Experts of a small language model.
Size: 15 layers, width 192.
Experts: 32 experts in each of 14 layers, 96 SwiGLU neurons an expert, 2 picks a token, a softmax router, a shared expert of 128 neurons.
Training: a variant of SOAP for the experts, 343M tokens, 5228 steps.
Below are experts of layer 10 (counted from 0) of a mixture-of-experts language model. Rows are named router (the router's row for the expert), gate (a neuron's input weights, with its number), up (a neuron's input weights, with its number), down (a neuron's output weights, with its number) and show model dimensions 0-191. Each number is 200 + 30 x the weight over its row's rms, rounded and kept within 0 to 999.
Before each expert's rows: "comes after" lists some tokens at least twice as common just before its tokens as in all text. This comes from a sample of Wikipedia text that the model never trained on. Tokens count by the router's weight.

# expert 7
comes after: ".", "–", "0", "5", "7", "6"
router,194,149,193,175,165,134,132,208,203,189,186,226,255,210,251,180,203,198,187,187,184,94,209,191,184,183,183,211,258,182,178,231,186,238,245,204,199,164,161,194,185,204,244,174,204,178,213,172,194,162,247,216,204,225,194,184,180,169,252,191,197,179,227,132,182,225,211,204,219,125,259,255,207,269,185,248,193,195,185,234,161,192,189,161,209,201,196,246,219,228,238,198,179,203,197,191,184,166,187,186,191,207,204,232,228,195,238,213,224,156,202,204,209,196,219,251,206,167,231,185,182,159,196,222,226,175,176,198,200,179,188,179,208,200,219,197,220,183,187,238,172,195,295,262,214,177,191,181,207,162,188,214,153,211,191,173,173,165,172,227,221,171,221,218,225,209,191,221,207,268,217,124,172,206,214,207,275,149,234,214,208,184,202,194,175,184,174,210,235,157,225,251
gate2,168,231,206,246,172,184,125,163,211,206,188,230,204,205,235,229,186,188,215,178,197,203,220,222,145,313,228,228,252,234,170,203,244,206,199,208,229,220,133,142,159,213,223,227,221,223,169,190,203,151,220,230,251,220,163,237,224,200,181,160,192,233,218,216,209,214,198,166,183,251,181,229,221,193,222,166,214,184,195,188,227,194,198,198,216,125,182,228,222,291,184,247,200,172,225,162,177,250,170,213,173,269,236,228,237,189,254,194,188,251,229,228,185,187,259,190,194,168,208,165,204,204,202,218,222,235,182,207,168,207,187,238,185,158,206,215,169,207,187,167,149,213,230,218,182,165,145,196,184,183,246,177,217,204,169,202,201,192,199,167,203,231,151,160,272,228,173,182,192,210,182,188,206,158,206,228,191,213,224,224,194,182,221,229,222,176,210,174,209,220,234,223
up2,229,234,240,229,177,158,190,207,181,203,248,284,214,222,216,219,187,205,235,267,182,165,188,211,156,209,195,213,164,178,200,174,193,146,245,211,165,196,206,189,184,215,236,188,179,208,207,201,205,144,186,260,226,239,189,140,234,201,228,189,201,225,208,197,175,177,174,181,225,206,220,170,202,238,197,254,187,207,176,183,188,234,184,232,232,224,194,200,123,189,196,161,221,185,189,219,265,199,244,234,171,156,202,220,192,223,224,169,159,221,175,207,200,244,143,246,184,181,182,214,140,246,232,224,198,215,207,191,211,197,219,197,177,220,199,178,228,214,202,254,192,169,177,188,169,206,210,173,182,230,157,226,177,226,153,213,206,169,174,163,177,198,264,212,113,190,160,193,200,253,210,231,201,177,240,209,172,195,284,179,208,221,182,182,159,277,163,240,149,190,214,227
down2,188,168,235,231,227,200,166,177,181,222,200,213,212,203,201,157,176,186,210,179,214,214,148,187,191,194,200,158,220,181,207,205,218,238,192,113,206,149,143,197,183,209,166,217,268,211,136,223,149,188,195,164,211,202,154,190,214,212,188,184,213,233,224,203,174,207,191,158,213,233,203,169,181,200,229,194,234,262,147,204,182,196,214,213,222,147,228,211,203,163,214,259,245,184,195,224,154,251,220,222,227,174,205,182,181,160,229,234,213,182,204,193,228,212,244,211,184,164,147,206,227,234,180,181,142,227,178,156,228,164,203,192,264,225,221,168,173,201,154,215,232,220,238,188,156,192,252,203,212,193,272,159,197,261,214,135,143,233,214,202,236,180,177,200,186,185,162,255,236,180,151,233,159,204,180,176,237,200,200,187,196,201,197,203,149,238,215,187,226,219,270,198

# expert 11
comes after: " | ", "1", "2", "; ", "3", "4"
router,222,138,227,200,153,176,184,175,194,225,187,192,222,211,217,169,232,222,160,155,201,176,146,195,156,211,239,141,240,208,121,251,182,207,217,200,178,165,147,241,137,169,205,212,187,206,216,160,204,178,166,148,190,178,253,174,175,191,204,192,224,171,250,174,196,237,234,184,234,168,178,228,239,179,176,236,250,236,208,209,180,226,164,234,179,237,191,228,191,191,247,197,160,160,206,180,174,199,210,205,192,193,207,251,236,206,216,238,239,165,192,211,139,195,172,230,197,163,219,222,205,178,162,213,211,219,222,159,191,162,240,183,241,262,197,218,208,257,199,183,178,162,195,241,216,242,209,172,196,158,199,130,162,238,182,179,148,164,200,173,212,174,228,166,179,209,242,239,181,236,229,202,193,207,256,212,235,181,190,152,181,197,183,182,223,227,227,217,173,167,155,239
gate1,204,193,147,227,188,158,204,221,173,209,287,158,223,198,181,173,206,230,218,173,225,222,182,210,193,263,176,229,160,242,216,203,191,198,193,242,211,137,200,183,175,205,239,203,180,200,207,174,198,237,196,168,208,233,178,212,194,182,182,209,185,215,207,203,249,197,208,195,208,205,197,188,183,217,199,172,187,188,192,179,246,193,209,222,194,171,150,271,231,178,222,165,247,234,186,158,214,225,209,257,214,163,165,201,178,199,220,169,168,285,219,168,96,202,194,202,145,172,216,238,178,252,185,194,217,188,230,246,212,221,215,249,253,192,177,214,206,201,199,211,227,216,190,206,189,152,186,188,201,176,186,260,212,249,235,194,159,191,208,233,211,190,221,175,216,168,158,218,169,289,168,264,218,192,235,206,153,198,244,171,217,197,231,219,191,197,205,230,150,171,286,179
up1,201,246,229,221,200,226,195,210,150,180,192,260,267,208,212,222,211,197,152,190,195,189,192,218,204,211,201,201,186,212,220,196,189,160,208,192,168,233,187,196,247,208,225,195,249,241,210,183,169,210,204,180,214,190,226,184,227,199,185,193,183,211,214,269,199,178,137,270,180,231,181,168,234,220,232,181,194,227,222,137,141,239,227,206,200,218,236,212,172,187,185,169,167,211,220,200,180,175,203,193,148,201,231,216,197,207,206,230,265,152,179,260,284,198,229,143,138,202,218,173,148,174,201,197,195,203,184,206,184,196,178,219,178,237,235,210,151,146,220,128,240,232,196,181,193,185,169,165,252,193,257,188,154,254,191,198,202,153,177,182,228,209,227,246,179,225,239,167,257,207,247,233,203,187,221,210,185,216,146,214,201,206,216,149,260,193,209,197,213,223,145,223
down1,224,225,213,211,102,161,190,217,208,174,204,185,247,184,184,211,170,220,154,228,199,221,195,218,203,197,151,190,188,195,205,220,153,152,245,160,212,204,178,209,162,213,233,145,204,195,201,216,140,205,208,170,204,194,267,159,190,156,191,205,193,237,159,190,199,171,223,139,197,165,202,176,168,173,175,194,212,245,220,164,195,191,186,149,168,223,189,178,182,214,166,188,204,195,229,226,142,236,189,179,202,248,229,150,166,255,183,156,226,153,168,255,177,196,206,234,194,151,180,174,207,198,200,184,233,201,212,181,162,224,206,259,254,182,171,254,205,241,266,167,194,217,249,172,183,214,195,180,231,172,204,178,165,215,204,229,180,217,174,181,270,198,142,218,149,220,194,223,208,191,226,201,217,168,160,192,198,197,159,228,162,232,264,221,161,211,231,147,241,233,198,201

# expert 31
comes after: "\n", "\n\n", "-", "M", "==", "- D"
router,195,205,235,179,169,185,189,175,143,148,186,248,261,237,275,189,203,198,155,170,157,189,145,185,186,210,209,205,225,223,187,227,181,223,198,207,222,205,193,209,219,177,207,205,190,209,207,171,185,160,224,183,199,184,229,218,148,252,163,153,191,229,184,203,190,170,249,161,190,198,199,246,227,241,234,186,239,208,220,201,211,181,216,182,190,229,153,227,215,197,230,179,127,199,207,199,223,168,213,215,204,151,212,176,182,285,214,172,191,218,188,175,200,161,186,166,213,196,171,156,156,185,168,250,187,176,286,154,144,220,163,168,206,257,223,183,212,221,136,210,206,211,219,230,154,170,195,182,206,188,135,167,177,225,235,238,182,174,174,159,200,208,248,153,206,205,223,193,187,235,214,152,199,145,238,221,197,154,135,186,202,202,191,186,204,175,150,229,220,186,149,193
gate2,187,220,194,227,244,200,203,184,215,193,174,258,196,191,201,212,164,215,179,213,231,242,252,147,164,202,226,225,200,163,250,222,234,252,252,233,238,202,144,160,199,196,151,216,175,183,167,169,180,188,210,134,174,248,146,192,160,226,174,152,200,246,225,221,235,209,226,185,202,179,170,184,276,198,215,204,221,150,176,242,195,212,163,192,208,195,246,223,190,181,226,156,155,258,241,207,189,217,167,188,180,209,221,157,219,227,254,249,194,271,184,245,194,172,192,159,210,209,171,160,178,217,218,206,218,212,172,207,209,209,171,142,171,198,236,192,179,170,143,193,197,223,231,223,198,138,209,191,221,240,223,195,206,208,212,242,184,170,183,180,167,244,204,150,240,245,134,231,224,168,204,192,240,144,181,202,233,201,228,202,205,218,243,182,172,174,208,190,228,195,239,187
up2,131,191,287,207,176,188,198,215,227,254,205,174,223,240,199,230,237,184,187,209,194,188,231,182,177,204,184,188,185,199,200,188,210,142,218,159,159,160,231,153,197,174,247,242,208,253,212,229,221,198,240,197,233,205,168,159,234,205,254,180,234,227,213,208,160,169,161,164,239,247,240,124,207,204,198,199,227,158,172,175,210,180,196,253,240,224,179,226,191,210,255,194,214,168,174,189,191,219,159,231,197,133,200,193,179,243,219,174,179,158,211,206,188,256,145,178,165,225,194,180,188,190,208,212,151,232,219,157,220,235,209,224,174,230,199,237,227,155,204,175,170,167,227,201,193,195,172,225,225,157,189,240,168,220,120,202,217,189,247,184,230,167,229,194,174,211,168,184,221,176,253,235,220,191,251,197,243,210,201,181,194,243,184,209,195,129,178,223,185,181,186,235
down2,180,222,162,194,203,219,151,186,172,201,160,245,272,220,200,173,203,182,224,224,192,237,208,195,181,199,229,163,207,242,227,219,201,287,249,157,220,186,228,152,133,205,202,166,221,159,164,171,256,135,199,201,195,188,228,190,188,203,153,171,245,158,195,178,205,237,190,214,225,155,189,195,212,240,228,199,208,216,182,232,187,207,233,197,240,225,195,213,208,191,233,201,181,201,207,266,236,200,203,199,218,225,173,173,157,179,177,211,155,251,175,238,230,186,237,226,159,202,169,257,302,202,188,208,161,244,182,184,245,201,187,143,200,221,206,202,194,196,166,206,239,175,214,165,163,176,170,119,228,178,245,164,229,190,209,195,152,229,184,227,219,203,194,172,230,194,219,178,202,185,126,273,201,202,218,198,213,203,195,198,196,208,200,239,151,179,194,217,170,204,214,233

# expert 23
comes after: "\n\n", "==", "===", "====", "==D", "==B"
router,207,149,252,182,201,221,213,181,185,166,152,215,230,217,254,220,205,223,219,183,198,195,154,208,185,197,236,197,197,209,173,256,155,178,177,216,181,140,164,210,160,171,215,235,185,198,186,186,196,207,194,182,217,225,259,140,206,218,205,174,198,168,225,199,249,199,222,209,238,194,154,197,220,231,160,238,203,209,209,159,182,183,181,208,209,248,153,168,229,165,197,201,201,134,252,185,267,168,194,227,169,157,223,201,241,206,210,223,227,170,178,195,213,145,174,218,241,147,210,167,155,194,182,202,222,201,255,220,198,202,251,198,193,259,156,201,219,256,208,115,181,151,209,236,198,189,178,184,240,175,194,187,188,229,182,196,172,143,169,128,204,177,227,211,206,195,253,211,185,248,167,149,172,174,218,218,183,198,222,125,178,205,154,205,244,197,218,191,202,209,143,215
gate2,207,215,207,236,196,162,141,222,205,239,240,187,220,189,271,197,209,198,224,153,201,176,226,211,198,202,247,185,245,284,202,196,256,211,213,190,190,216,165,133,207,191,181,231,190,216,165,192,219,188,195,183,209,253,204,198,208,167,170,209,216,250,185,214,176,204,215,199,164,173,179,229,226,196,211,133,206,155,151,207,240,145,122,180,217,162,159,225,205,183,227,188,201,253,175,187,183,208,146,241,179,216,206,171,205,194,263,187,216,210,214,158,186,160,178,194,253,221,177,223,184,155,237,180,221,261,216,170,231,188,187,230,173,202,198,235,194,242,212,218,204,177,147,177,157,210,162,217,228,193,234,159,230,275,248,169,189,162,200,212,169,198,169,172,234,151,229,172,232,206,210,229,174,224,184,175,153,186,199,215,152,187,219,200,218,172,278,167,188,174,193,175
up2,226,241,209,191,222,180,224,188,192,220,199,201,173,223,174,224,245,233,190,237,179,182,204,199,181,231,137,196,150,154,185,236,200,167,246,136,199,208,271,190,193,222,231,180,213,249,213,235,207,185,231,184,221,186,264,182,234,166,188,152,203,188,257,177,189,189,193,171,224,190,195,161,234,198,192,284,223,213,203,225,179,203,186,241,216,203,250,166,157,222,236,212,245,172,199,230,235,197,183,204,234,174,195,200,227,199,163,207,209,138,230,214,239,255,208,238,203,227,168,143,185,260,168,219,207,188,201,158,240,193,223,176,179,212,223,164,240,106,177,204,195,188,159,165,204,173,210,221,187,217,172,191,171,203,200,196,255,199,177,169,250,238,278,206,184,251,193,190,157,195,218,197,209,164,213,209,231,235,243,177,238,184,191,164,168,179,167,250,219,189,231,239
down2,220,224,233,218,231,246,170,175,204,280,172,225,225,214,225,166,206,239,169,212,232,196,207,172,160,181,192,191,243,216,246,184,202,198,213,164,260,213,227,203,203,214,168,130,182,206,199,227,201,157,196,168,169,187,175,143,198,238,178,194,229,217,181,220,193,235,168,270,223,221,209,190,189,229,215,264,206,198,203,183,156,190,251,241,304,176,262,212,194,183,227,196,172,187,219,230,176,197,192,180,214,204,179,172,169,190,208,213,212,220,212,196,215,216,218,186,215,151,197,216,263,186,157,199,222,200,155,217,245,196,166,190,231,192,249,194,165,188,125,171,214,192,233,230,170,190,179,167,238,166,244,169,190,197,219,125,134,184,204,215,210,208,237,161,194,163,249,198,190,207,172,278,242,180,215,226,215,190,238,165,195,210,154,170,152,196,177,217,178,213,181,220